Weights of a small mixture-of-experts language model, trained from scratch on English Wikipedia.
Training: 214M tokens, 3270 steps.
Below are experts of layer 10 (counted from 0) of a mixture-of-experts language model. Rows are named router (the router's row for the expert), gate (a neuron's input weights, with its number), up (a neuron's input weights, with its number) and show model dimensions 240-319. Each number is 128 + 24 x the weight over its row's rms, rounded and kept within 0 to 255. Numbers have three digits each.
Before each expert's rows: "gets" lists some tokens that make up at least twice as much of what it gets as of all text. This comes from a sample of Wikipedia text that the model never trained on. Tokens count by the router's weight.

# expert 17
gets: " ", "\n", " 19", " (", " re", " 1"
router:125145165141124128157133133120117157148132149106157171133124176138162171108159123110111110107119093153114116151143160117136131127127126133139162160186120128153125134091089165138094137142162161101134115138159123140118124133087153105111154136
gate5:146140172119091095104138071118136107145155109126118122136153103099104116120087123160123154121110111085138116103092104119109117113138127133110157134152128110179139109127123159123163161124147132119112128106126106107153118104105160140139126115
up5:128171157099113106130155130131119151130082113123131136121099159098136122127080145116107138106115098150156180106138090131143153118161121134153139136149147116163079096149123160097151144150148160176100139117110092114136159143127133106092125132
gate6:177146155153087104165172137133136161162083114131169106128132135125147102104138132070112078110123106118161112112108130113120127125117086105081125117152089110118158137140135100089129133135138131117117150116135135159138105162167104141151119103
up6:124178157114121135123134116132112133121133136164161118144164104115122155137128121086122099159091149182152122105085122127116096138113127083140126097101114100163153134150126148113073112136157150106122134117098139169183114081121123155132129147
gate7:139135120131143082138106165094100087154154111099144127093156119117095134135178106151135105155130150117144106102139154124135123151123119132148078148138143100116137150145125127140153138150157119121149096095110118155089124104076131137134099121
up7:100107137146144129089141145167094149126103125103140173140121098143115086169082154134100082122090166140140135124159165130125155071150139164135145129131162133158137124084157111104119137109111120158106142128149114152109098133196151112125106136
gate8:135137100158105131137124169155115114132138141137122153127107140092149172122150103110094109161128145171117132137157092158090159130115124100142175121162149165100097130121121141124130074141119152094099088167108114130134128126123142101126118120
up8:108148169083132148070086101112108143129096080153099108141144057095112153122101157114133145101110100133168164166128093094119091100141142132114122128099140118166155141108113099126101133118096160124126136136131161141120117118124138154136139109

# expert 15
gets: " 19", " the", " 18", " at", "20", " (19"
router:155135121114155153111111072116156109157085129150114123117142120123147117116123149092121108111063108201189144137117138120096150131111100122160133123144114102109145144144104146119108127133141103145151131134149130121127152138122108120160136139
gate0:084128093156109126136105136093167085128068122139093125126127107109121065121127137117115115139151116144123186093122103131117164114087096109085129145150125126130127159108115110100131127166125126122154108150138133094109115112128111123120162164
up0:138152107124147086132163122147123177110137149098125177148122169110180130109108155112120112148118116130116096092152136195124155125101154119149101099170155115093142122074117151154173118097123120108182119138154121122110156108150144124108174080
gate1:134110179132153156130136112114123143134099103131099108082143110104162105126101120142127101144094091158151143097110159115114147144097116152118167094141124128153093172152081164074132097104147110120115150105151074134109112136149132161139119145
up1:114157126089127083119114116143152121105146155125149113152126165147122117134164133139153174133173167126106093112117128136155102123194169117085118157153145158137144096140162120147098129132140120131158143159098170109162147150120145144099139152
gate2:102139105132118098154149148153148138174091085137120114088120140141154160121130153130153129128126164138133162117093099137126144075099127081191149100172128150071112146157131124121147127125110108109119107094139113113180115143091114190135159139
up2:106137117165168105194173128096170112130115162098120104119098146157101114165142131152172067128170145080141098092105159119114158149142140126086111109104148117138123116122144123138136100097120111140122121147091144128146149145120073156094106125
gate3:116112158115127142144151129106136108177121132130100124118107180117147104129117128172163092165107138142174153125091114124121130137091150162156147133108154103159145160158117102104096092110147088102109099120117139093132165130170111145111126134
up3:121123115129157137121120135070133115155122111150122114151151183120131127139160136102163087106100092133161142161111086139116164122097135182128128125159131120166162158138130121101085122132158113113128108096119130110113141120168101150102132137

# expert 2
gets: ",", " |", " in", " de", ":", "-"
router:128117155136097179125091101110122174098077133152110113135119121131124105135138140087133092093099102092161162174096072141134119124144121144161093111151152144107156107115129116130069139106110135134130161123106133144118127115140110107112163119
gate0:091149127179096170151094118139139149128110124123173111134104122141185131148141139128106141131148099116125113086143111105150157102169132156158106161115125181097144110128120146157116132107141120133157165131137174090117131150130117136129138130
up0:137142101107131127075143174151169083093159098156119162119157119128070163118122095132146163141141142164128121127149136151149100104110127095117148138133115116136113147144118120135121115163143142130164131123145134151132143126095141146151120141
gate1:104091146119133110167140203104126145156150166128141167129112171162141148161101101134160117138133129117121166112103116146125096153091145128137119157099097108136118125107133110134079120109079066124091160135105097133149125115134123113121156098
up1:131115117111106091125151119133158130108139167126146115109125117141100096148075160123133154104130108082132159138103134116152150124111122125127107137147127116126113098120164117107090130129084088143135144087085125114152088164102084098138166183
gate2:185152122093135123146086132122110142114128140178133108142182121126155116117146095125144137093158121083120157148095121104103160138134142138143165171115110144122165120135123121159116113120135145139127161134114122091104122138154122125161138130
up2:154092101141142123139125136187186159123145135110111103174107087128098120134126128131075127155160124105110132090170128100131145145129139113139137137141160118129123190123137120138152134123132090110109122173163139117110130117144142119145119128
gate3:137084109125081106143136119145121154113094126127121138162127114122169124169147139133140137105134101080159089139142155113090148130143103141095117112117141114144171095147146100086101114126107139139151109098096126130114164120165079087177124127
up3:130145119095149159116103122149084093142146164160160147157119114170130106140145169138131119146163094113105103129149148147146129161175132118152140139103100098113116125125122165129151116143155113138119130147135112121085103114116141137111146116

# expert 13
gets: " ", " f", " Ch", " an", " ch", " for"
router:096119128138083131111156128100106124083098142126071146189110098099089159125130140124156155118141131101139103170137137128135128107120110116118115103142114152160172144134119121126139144141140106153162128129114153137116128112127197132128114176
gate0:089123138116090086117145158129113116155132110156110098151113151127107124132167127146163172095152136065156095162130174102123158124158106170102145125150100127152145132125144141146133128157117123142171140127085142125131166109148099101134127150
up0:101152124113111121112095156115159144178134146122099132127108196130138138139101102130135134136140118079109125112145134158078078161126107148157106121110102132133151114124166081139146134104152135095166137145074112144150159139112135138137103138
gate1:120084159120142154174049146157122107135133176087132117123139108189109157140113146156175125133127113099094112169093097088084116122154131165158122159091203094152174137148102138109153169134126167141134157096095142141177112117141117101113145127
up1:153113121128093084138120124120150123102142126153128128133132093105092135121134121121175136135130155150113083110135170122094166122121108127089106112088154092150155108098119143105149171103124155175179137126133086133172152089113121125113114112
gate2:106137090121161165157142115153137146127138119148119128090169173147153111146142175146139157168095123158117135154139123108117169158138161127105139123125155150144086169136113085104148134105057112128135196128127097141072093164116130150119132161
up2:108125116133099140155139116138150104134150098123123108147151131148149104106110149139141130129127134130156200132106110122144135131130097101134167143153116171128143133136154126161140137108162100088122107124114135118131163110133114144144138104
gate3:114114130095107120126107098125159174158159105099092166103158133110104109119125097141140135151156150150118150136115120135086122122131131078119128142153141131166134116136092131117155174147101088112142122156130154138125139160132141136165116144
up3:114171069083115153125118114120102114137117141146111151168131161114114123109100078125163135091115095157098161104121139114135081112103131148101184117174112124132163084141131146119109125100173143130170135101127128140128128114098137165102088129

# expert 1
gets: " ", "\n", " re", " (", " co", " Re"
router:122122143121122142135144115106145175125112157143128179147146145145164186105144119090109121102143106122096105162150157108143115137135148133129196162198145171120171111114097175119108108145155138163124134137151125072101112127146137096107135165
gate5:116116092129131100113170112152140085145110111144122137154127156151156141112139131139144137104146130099149140129097115156124090162166164133158122142148140155079174138083161155101156161160128108157107124141097140145122125123126102123139109106
up5:125157169095089129098076135114095141103105107131118135098075120130119166153128154136109128144085137177165128168184151126145118126138140125130113104100109159170131163131120110163147119092143147100166142121160134120128125092130122135143149121
gate6:103177147109095139170129112125140169132133100157137141128135172125108118158139117149164140129128132108097108130097144114092116135106103133112165132088163135155141051108135125131142136128131126153134117101112138120173118128108126179114133099
up6:137095146132173126127139116156147117158176150093139094112139151097119139159145127174090119162126127109118130113140095168161166116064148081133122129166107136116105158146069109130096128135054112130107140135135125100124133145160125110164110113
gate7:174127083149103154129166164112130107116138094134142149129137154118154098099124143098110164104137124162125118129129143116097105177120137146121116147143190123120148110067127154090137141126147149141105169092147134125151127134122093130100108129
up7:097118180148109154130094098139122148151114157138073127129114102143094124188120123143121093161086099123158147116122088124101136091155111119147107104107106155158148104160129110151115154121101134115137159143123145114100104119097136148159138117
gate8:161109102144169115118143079158133140087141156145121116148161133153145143156147108124118122145161128131133109129142110130126127120143132102127129134131119152107130111117128136122133107090142148169096122163107132100106131122117134073137134102
up8:146108111132170138160152109154116114117121137143153162105153158141162159147146104091118104167151125130087097113144162168123102156136131144106143117158145104075104136161124173107130117125145128153068097155144095097125114151122119076127134111

# expert 34
gets: ".", "o", ")", "a", "u", "ia"
router:161145130093144111169136156096109135153127116136076109112105145158143109145161162150101145095119148160151106161140141108100139137153101168146114146150119141145115142072122092113102134185085102137140147119150106142107134133101157116115123119
gate0:163105122162126127149147105116124118105102129123116129103097152108119088140105151110127088086105129111146129083125159135147111112120123155155155103168147147118130124113130114132118109124158113194157147147167094131092134133123131106094111151
up0:138148148132161122179127128097094116122154110100121105097123166159147097144122147144110120128121139136129106094092140114104107119120131137140137087118128089126080115104129118129114145124134101164138116119142066122113141112110096111082094135
gate1:127122090134127112136145150126163129138146138123089123112122108142157120116151146133095168103119173179142127101180093129121155108094090158122098172142118128102121141132123119133116125157123138094142122115154123128154088145109167182087120151
up1:125114110126110133137099148106163144111146138180070112115136167151152161108159122142106121117149117164128097143170094124107147107090126171200095163140123080101132132125105071147105137156132115141162122144133113116175070120083126144103095104
gate2:144151092163112151138081126103103112159137105087160160095163105104129106103082128154123131161116120134145166086165101141102128110112151109168127126098131115146157143100101118124147168149102092114099121124189135140154123126110150084136128111
up2:123126136144141102100121074108161195102129113144106105132099100150142170115141137099145115102138129150122112118121135107131170114119158130103134113081114131090128118160162167156146142093152173143152165158140117117092107121112097146157130166
gate3:128162122103146120155149170112133106133117116150085113126095140179135113171164157131099108117128139135160075129137163139098143154163113161134099127115129147107102114115115108118122134150096086135131134136126117130126165123114102116090100160
up3:112143108126093164114117123101103129138126127102095128110136142123149088144174148111129164128154147172151144120156153080081136123138150168158138133102140129119118136105184149161131117113097156126116166140141149147116125120112147145111138161

# expert 30
gets: " |", " and", ",", " of", " was", ":"
router:136150167136093154136102145119079097139092119130183119123154123107138149094100143110124127167133155072099141118108101129120095127107150117151157113120123101123131120125131080131140116121106149107104143133100090154111090130127112111139089142
gate5:123154136138119148162085132142074098131104143084177127134111161132116103111130120168100112126121120126137137130109105134139113178149123143156117134108095155168128138137086081162114137110112140145097138123132139159083109172116152088121135127
up5:094120148140099106112136057110133115137122155132131096115135162072117131152157105134108079131120151110097082130123136130095179126151165125162109143109156133080163165177095136122099130136147130180104110144145147074099109147130128083140076155
gate6:147098128136169175103124139141137141111141111145132124139125140085148179136101135151119128140121144080099163163126118113115103131075098080188144109107156096116130192137165118108129168100094129100136128131103118144142070121105111150134122124
up6:103157123105132101165095080149117119147190153113121122111106142148106125093158091143126107121106105168147094120130162142123163120125189168098094147107118129111099092141103137136131084145155101161093119181136126123126156149175124124128113143
gate7:089161157157105163091145097094113134150106115168143123110146089121119161107122159083138126128129144120146116128168142114158142127127149112114132158152148154082165125099143129087125117112128167155115174113142176125115145150179120133128128096
up7:146137136123128130084060098136125156094127167154111129132115140110108134086145123087133147112115089117143117177124170093139148131112120104079121138168126125146144124110112136108104131110122171099158138114111091113110138168137129133154147137
gate8:125130172141106140128099138167181169161089168112107120089121125132145103092115106107130116121180085152152125097141109144162127131135129130086078097152149137147159156120128139137140130168142138118155117173124149118162145132093130114147144098
up8:135146085104144103101164126092061096105137104123174096133124150123128140165142155144143137117086139119084091142096147084141175111125175123143143118125114145102093097159143141140136109077111159139080146072073120165139122145172134161101105162

# expert 41
gets: "ed", "s", " a", " and", "ing", " that"
router:101131103172133127141133164167154114132141157127122157094118128136129139160146111139119118168138118166107125097136102134131166153140124098126114130128181135139102127123145131094136157137121149156098096147130160119148112133081106079154135095
gate0:103134096105163154123158103142124131138104120143135091121128117086155090167097184130134132165102066131136128090097186141116159143127167122137123119153156113176106132112083129134110127121081140094132104134110142128127101141122107167097130108
up0:123128069094134136086089110127103114148076087149109138116143104092138127137138142175100139136140096120081154086102148126125159122082133120164097146136142168130149106127106154122156117079135119118100090102096148124095078097104131124119108108
gate1:121102106173111149149128130153114132110151118148145138087141160109137122162097142154103126151139140151118104110091125194092143157145149129109142152140153120135120148094131148101152107115157108141091105167128121154156085152093110098111123093
up1:128142121080118112107142134119118118114131131117120099160141082146108122117142102103163113123106126094131146145105141119130106086107138122117124116100108148129147089137134103158146140154129189116169150120100129146118158073168128133142101165
gate2:159158133128101156119158144133125118164119128141124150173135110156108140106140094118112098073111098132140171137170104107133114116141088167131138128137103110109120152139153137188128148165134150113154119115148135125108174137101114131116152135
up2:103113155095144151145156117117127063076133162145096098101131142098146128136123150114131097101107098158146159142153143163161115162140130179107155153125112101155112138143148124148054117126137128142108109135127141074119124120183125162127130133
gate3:110137159154133162107105134122116130130150137137149098153139092138180135163093145103135152168133150155123169125132126101127080120125158103134146122109138113113135089102127131134110124137119087146123134146142150093143096150128119109120133119
up3:137103156120127169101141082133154143164137142160116086138151130125091142066091147154108098114107101130128151152177152122160101113138106152153126135168094115134159142155105122174134119106119116117150147162167149128089185178117159167146161142

# expert 16
gets: " C", ".", "S", " F", " G", " S"
router:162115141108138132103089139128154139122115200113128163106095123116151146140075133115152123127145086102133084110124160145119113155142144147084110127137137121095142093105119124154110102110167116127156135140097125185121104121109100157122117152
gate0:140112108130111133092114095100140087116148161120101107143121121121108131104137100157109143100138153123110092091115154111107105149130152168138092097131105152076116125080142127149133110086142109151137123108109109173155077073168122133110114090
up0:164097091109154123135120126151162158140128107146125132138097161124156150086099130121095150115153174095105146131101145136101144177131131117137112114131142143110107100112142106108133120123165124140121082129186161140127133142116129090146089169
gate1:117137145106122109158142108144138154110126121146145119110123104147087095102073124164090094154138114126114155095179148130177093095137132124127118118133137158111142124133110176112161120146126136130096135111169158100136133140104109083114156091
up1:154133132173149141118152133157074167155122150152137163108131137113132161122092088133106158118135155149097129149162130108158085130098087099141168136131138140101115148140152113100118123130157120133142154134126144138107143134133130090166131148
gate2:133123144129160101119127136141144140119154175161150168103123146107135103130140123083162125117147119092110116112143106129140139142175161134123118144134116099133125157114135151123122138129146151117142111188087141126124162153150109114144120137
up2:119136147113136136135111152100127160135149139132115148118167094119121158126141136090141140165099140129111150152112099086089101136148086118134157134171094107138151168144111144147095136152117171126118128156094158148112153105129144132092149087
gate3:137112185129178119122125164098131184159125086101114136166153131108108150123117122089148121140146168168114147153099135122160082113139124098100153147119159087115112108121184079173137141116149141165154096153117186088143137125115089136110124165
up3:110112098117097171177132088121094108102133145120145131110113124151171118113152127142103127118118104093110093095164137139113137148132157141129132119142139137139176112086119135110166138153128174157136137110110142160124131129144126106124151153

# expert 6
gets: " of", "ed", " in", " to", ".", " for"
router:107097123133119104119141140143156142089150152147127133168131153100151109119174119129127107147120122143086074128164123152113166117112140130119131119140150104093136167152102185083146122128094141167099126145160151111132113103073139073127146090
gate0:125107147155138127160098109111178118100174115114106138116099179102121100146139156149091086173140141152125139117114106159119163102124141110124124124145154125112119089163146151077124133125138128107103121131117143122093145127092161103155106129
up0:106148140184144121087139135090155156114126082104121139122076123151134159090118169120165143140161131115144101133098126137109115147116155129140069149115160100137130113068133121149093127108100156123182124132113160150086105115114151142135152134
gate1:146097108133142092112132093120118136102137133119135109124135140154145094157127098127175124128116128150108135127099124158137136115100129144118104146172146150117113179106131180095147101142123082129088103094141116114141091155097101143116152123
up1:096146119140162102105116148106144162107160104120130124124157107118124156142136087112168082154125147162133123120157109131128109115105177151141100159150131138144122132170155122159132089109143121121157125144114169096144165120121144102084104124
gate2:137129095123181115121165178147164108092145143129138138141128146091142089112154108101140105152134138147107086129152091130161136121114158103109101108135142082095130132159158163137137157120129111146097138116117167110160144119124098102106096122
up2:179134097136138140164128132165141122138108109083111136092089129124138128110078121149123077151162116122134129167133123131094079107107138164152163138109160120128132160167098136129140130144143116144125132139089146128094151133135080166167063156
gate3:171121131112137128131096117133120105110148092112165101113153126141144139098149114087130129141115126112161106096120116116079151159149170134140099123152175140145133129161134113117159140110104154109167113154167114167115088136125107107075163116
up3:136108089114105134151105163132122152091135104120141165126129134105179149095139100117138134125124156139159097097127077098114128123165172147182133148143159130103103146134119142109149124112139152113128132122117119170134069121105123104108164120

# expert 7
gets: " |", ".", "\n", ")", "==", ";"
router:128148155127140134106148126128141151113097102164143131146181126128121159145135144132101124126128144157150161132121095117156118141127159118155127140121134137143134127156108076168058095124121136115149108158135133133095149081093112126141127106
gate5:118119120097108119141077128136148153165099138126132123123150145138153127089103125113113208070121093111085140116122112086152123144154116164166152125167120167124126114139116121105123141161108118108117098134182117090105138150152134103128143104
up5:093160140133138110120102145141134122111098146097158136108098127110146134093115090133118149111171102133132117121174124106103151130154102154139091107161123149132107114090115149097141151143120067147117116121123125120114125124125120122089101116
gate6:152175097140116122171176161089145118140118080168152086138100116138143119107158151125125149123090126129124151122111122125143136162089111109080115067118134106155134132085158138095121123107098125095164115117124116116100140139113095131103088138
up6:139152138122103099139132132094131140113129086165188126103135130169120138159135170142131126099119110144151115111137138126134079128124153088139134067114150081122124148136145150124116148106074148141166098122143119108115130115125116145113110104
gate7:114081111104127086149088148109113108133155130106155128118138121083172144108074115102167151119180132139093155186083071114153144165103119100132112128141137141162102135155141116154120101145130149109164111132106138107151096146129149174150185151
up7:151155076142124129123150151107123101154125168099116084110152090111086098093177154156118168162124138108173124127147141141156109092126124105125120156158149142120104135122137092098154145101133131139112123137150141119105101133130129097121101117
gate8:153155120095143149149111092129152139121133137162110104130143112118106134113151132103094167119101144102093134154120154086154173151129111123155176148126075127140099124114152143163108112099161133128170109144102148088125079169156103139123141157
up8:147133131077090144115066143131140144089130114143131163147162140119100143155134124128141117162136084151129091116155142095103140136176142126149148169153101145128136079126122126147154171139111103116133170152133136106135098125101141104142122124

# expert 4
gets: "ed", " a", "ing", " of", "al", "ated"
router:117136106103147099113078117154169105110134104118159147115142129150126130142143134141104134158119109108119120117147130131133165145155138135172139172090159137121155156133109136106155177086108179114144148145140151117134102117176135116114126099
gate0:090096100114117114131095162156154122127134139149166164123126163120155122115134078156111131140137144139138088077160173142119157138088162125130144178082127079134152122110123131122183167087126151125155145144120155159167090119123106120101119133
up0:121094125086126130107137104144172160119156114130118159134161121115117134114132130116103136140097120145112105110181199089131108119129110113111171164120127130165147137106126133134158142089099112127120176131132159133138125154152095179100097163
gate1:145147066157158122108112100157156128109103129104115084105163145119130084145154120149123113171132092123120103114135094176144130126121158088159147121092126133092094139111101140118166165111096147112142128164136190101153088093137087098113083149
up1:127139119123156108150158135158113142083133097131118141123130166084105117130161135099136125101142099123099142145099173140152167103116126114124159117159104164149171110108123104122154097155165165159138180145117146113164148104123126108141189126
gate2:129114100161140151161093100113099126124115138144129150155160118127153114162157122121113152144126126174104148104142139123127137097145168153141093105110097166125117145096129152138112142088088111162140132152091163089081141154150165197168108153
up2:124153170120130135113103144121117147130095141159142142112138131106084134091065127130121116107113115111133155144111159060103109134086123118134162104135107146165160121129153117178117113147165130110145140114170141143136166125136148126109135144
gate3:114094107124141077071104125130117136126167126119137109189163119144081113126156128141122140128102149112123135115091151090120123121099112112112158174124150130149134168123140106121156122101131137118137143073121128109156128125129123135136115154
up3:073110125125128137114106103149150108100137126123128141150152127124100150116150129149121106138143110123093135120143137107094132125097153085165172138131146115158148150136096091124150132106119157135161135111141161111154067102145089173126144159

# expert 43
gets: " (", " \"", "-", " K", " S", " C"
router:170103138092158121154127127188103119139146183120131125134122165181137153153153115171109123161142133113131115156118147162102094126153115129150115168173133086122129151105101130130141092138101094141123101164134106155110177134126160118147102142
gate5:164076165151146078143152125148109119127140131119147132145090130116117132151113126094116151157140094100141089121172120109107104123145133079099127110136152132061099073151156160130178118124146125139153114106146117155112166113138132121153076118
up5:100146102148141148141119141137110086083122130091132197106118147088088085105082115124124158107122136145110094172100123120089124107082116153134184116139116064098158116122101166094134094138110102057104131106140134171144125128161139143096125117
gate6:130128157112108125117168129176134139173149134117144145116167176151105092169094091138125107148124128131165097156132117145137078137115125143117163157113145137134118125116113140092122099154140153114112109146088152106109148161156134122155086162
up6:111110092152123119136149153157112137153155145114153127105133162142108084169123121127116115130118156122152135146098142149131061109139101131111102175121147099085099130076120154105135145171130162129119117140100104135106155165098129110126112136
gate7:105105166130118119152136135162121097118104177155111094161120176142147123147153127160077115127118158101116107142083142179091118146163123154159116124142142105176124152103099146112115119165123116127100128130118116130082151176142125142126101169
up7:135113157145127141165087107139163101142097151178108129068147132106141113117114143099121143117147125142145147115143128135137162142117148102106109162158135127108111140118123127170109125165101145155125129145124182115113152135143123174160168108
gate8:131091101125121076132115135146129100122145123148110146109114112147109112088145135147112113135152149082110123134109145132125128135135118113124107145114149117128152115138110107130166131151157121137123127128106161112134110095133149158150155149
up8:170144135145111134113127090113165169119117133152108161109149097089138101156099144120131124100146127133095105131134087098139145088114115102146162145074125162133130096156155109145122070109113167147110134128130136097123098098115134112114164139

# expert 25
gets: ",", " and", " of", " the", " with", "-"
router:148143149168108171146108105117101110066109116161080155106166119099105148135179117124136116129116112141160139149128115120107154110142126115155100111139145126101176136119110131111134118109109172142191147128109131133116130108133134161120127149
gate0:087098157112132099131128107136166128152110163135159120100132143140120097110104118102158120108126094169155179145130125125139119163103137128142110150173124127129171180170092099139114118151106077152116105141177117108083153159153100131116159142
up0:117091119113099150170127098107099134140106169150121107121154143090162111117159102136177129114107137141133121141119166105110109165132127165182111093116139150085142120120118135152109094118097118188158149136122133132073147098101112147140114122
gate1:133164115147166129112156132118122145117094091154117181103127101146151150157133129129109159138097112208152120111174097126147121123157155143132162135134108128109090159139078111092087129148124140124148106144123094118121111158130123151162123090
up1:121125115147109133112125127100106121102138148135142136072145102116126099142119078158133145144124076128133124103142106119154117094109157146109144092088154102158129155115120113095131111146106138126144118131145127118162091181151081162137127116
gate2:104166115094113124124147149123087157120120113139134116104146073116114151136152112154134153098141089126131141134105067115112156136114188127155109126154093131147119137132143167166101137122112154119122099094155099140113097131072152116091164124
up2:128090086127174123162145146108128113081167097172104114087160132116112117136126089174099143139143122120118111091140121129092152117090166043131121133123124101107161158121150138096152160091122106131145122141103153127144134156124105159079087137
gate3:136110132190100088165090181115125108109174138118175184119117157154120124141134128118160122192135145161116108097120101139100147125107128108139111157114151110130092139103125123151112089107146111150089128183107128126121112113154119134129136073
up3:099091154123128137172118151134092119122159117156131160109127157109102136161168129165159137139175130141077074103107128170086152123113160158135121125116141160126152107104089112123102107158118139151109155138131150156074128144162156131129125085

# expert 20
gets: " the", "al", " of", " and", " in", " his"
router:136155112106066099140118094106121147115104120185119105152134127143125124089126156124142129095128114121136110123173123107095125134130115142125139157145076161119181102189109123109113138130100118118132132133170158123121145134145137149179117127
gate0:097150134095091131143109146117119113142146102129121128099128126158151184138138177143131196148095127157117110110149149106115103149095157174119111137080127146108142110149164145097105167122108160125121145113147152130137156154182101155141096110
up0:104112148105115129109137155151124162110136130158131125125143099100145138133130183117118155117114087119188093119159161103113089105152124151171127148133102114116170155139129118137083134133105172147164167129119157119130192167098149130103129155
gate1:126128111073106119136101112153101145085148088125105143107154117118124129132154122161166123150097111089130145144101135106091131107146157102147149086143093159125155108152091163130116113099141174106140117119101128137161167158130126157125127134
up1:142127142172152146135139105141160135155093169109095153127130098156135128128117152120135138132130133168146125151132132162138125134125094146107105153144156109143120132113161131142143151110118125129159132136176121070084132132106165094140123075
gate2:129129110092121095109095136112159118070150130177139095154112128161120137151154134134134092101133128090153116120130151149113130122128118118070107105106108156102156126155143145087148129106079153128106132157151126098144126131155130131141108123
up2:109147115142111150160116091195185081119133098143163112139144113150147099072122102135128128136156107095137129148109147146135124056086140134116119091102121153138094125139116149099136111096137094118154111111121147138148173125166126171153115168
gate3:150140094123119130119142084099136144170118133158090121122105139126115115118128122106152119115133135107124105111120169109098108145130112143129121166102102158099150148132073116108130138108117099120151081117082152111124093160157109162176118115
up3:115097085111133111088116154153129130100169142124118138144159128133148156116099094076109115136133129108086122146158157152181151163128133109156101120102173154133146080126162131126137173088148132143121116133183131125158149128160140100109120106

# expert 47
gets: "o", "a", "u", "i", "e", "an"
router:168121103106150136133113148119119177180136130140134108169149111093151157128128160104140139137110107146093140184160104091137124127134098149081151121124109140124150121126157112101128124132127144104171139104141076189159128108123138089126120113
gate0:136102114131156144119146134133156118151163125124151083126162142159143102151131085121094145190144133162118172134118119129126146098089144137142131123112098093120133127141095113134133113145139113149121129175154129112100118104137145146090118103
up0:123130146118146116123105108151152153160137107115087144164126129131122132088162137149112141073136115157142140116150121120122127174113108127088143115140096144193155137128128110114080191117144133107145134127096106101141151136145139131127141145
gate1:147106136136147174117097119127109097157131073129143144154098136154120135113136193115144138151114170132117137121096087090095147137144117100140101166113090117158123114153084126147128147115154089093140184108154118112108135141129145089122168100
up1:148108167094100079106103087099136124106068102111115106066100119115135194111117103176143151099112139139121140135152120086119109114164110137070128134145096135168110130144176134141115124091103142101146116089142131130138086149103147129130114135
gate2:154149073125139097148096126155142156159116095160121159114095119155131155149124141114133153114116138158140148161136106115102114167141133141154160114138143128108138120107145135153120104166109134140080117176104133137176141134079146088137100070
up2:152138164111152130114163104118168098097126117127126130141129164105151109098135097120093094116144100116151117144126137127129156116071132137095097144146162136132130126143132147148162126072104124141138099095166154080103116116147166134158124137
gate3:128111136129123122127145105116121153122186146134075104130142128107110110117107124138159149153071114146119184121156106080103074158165156149114138156118130122118149123113112090087088126111150146121162124153176105166101115081102071143072150112
up3:115164115112125108112134105116175122100103110130108144122146112105120148164130094111146149100146152084149131139125131150137133102085113134129105111146142151117119102127159131134108131116121138143092135123128153064160090163145173154115104129

# expert 29
gets: " ", "-", ")", " \"", " 0", " ("
router:138137157176112138122128128102143155070125104112091174119143135150130145100142132122136097123115103105145137164183157113132131121125121102135148125213113123140139170104099146123138114097148109134153151152143150141125106142129138135135122171
gate5:111148119124112128128161125096110111128118142135139111139158109133128102096152143120140146154109118122121135109108138119083136145098141116114102106120091130130087108122169132106140109087119126129120121121166088118138133134101153117134107179
up5:121118118115118090139119107113157139146149108133142119152140186131154132141132113177078113138108116091154123150150117121125117128128105155143138170149138134119108111166106113094135111156139089138119151115099127101138131133124153120139115139
gate6:162133145126124128149174127119136175138171140111098136113155156120140103120106095118124125145135104082107131150161136094150134078129095110093157092145113130093132125076103115116161161152169132127169092131149087129157090121148137134079102136
up6:162132127139148154167130093143146128118125148150109115123185139142114145116098118131082162087126127103126127161117139114134156088156125116097140117098123135144159146058128123132117114140118118189138139137089136145165140110117136178110116126
gate7:093112137164100137114127139087111158103153111090077101095104159097122106119105152138138121138144159127123170070120137135099135123094124120114113094158154111162149124113141117093172159140141124113121134109113150140158125147125104165119151147
up7:103124156113111138133167128114120107129118114103119152140089155139148098099163134149112150069096125103139158106137102120100140098145156140136123094077109126118127070121105094173143136170150122171088162133139119174140142148105134158084138145
gate8:098112141136125150131101158121092103113122154082114138131145127109143151141131160107168099147150136115123117117129150130103122179105128148125059091159130084120121139159124121164153120100159103123137157118151143139124147120129117111151102122
up8:146124096151155126123172149147112127097118098115128121140136116121105152149150130119135104120142118110091174117137090112143081150134131109109105123147157095127147162124106119129136166073144166117138164129080124157146147129117131107177072172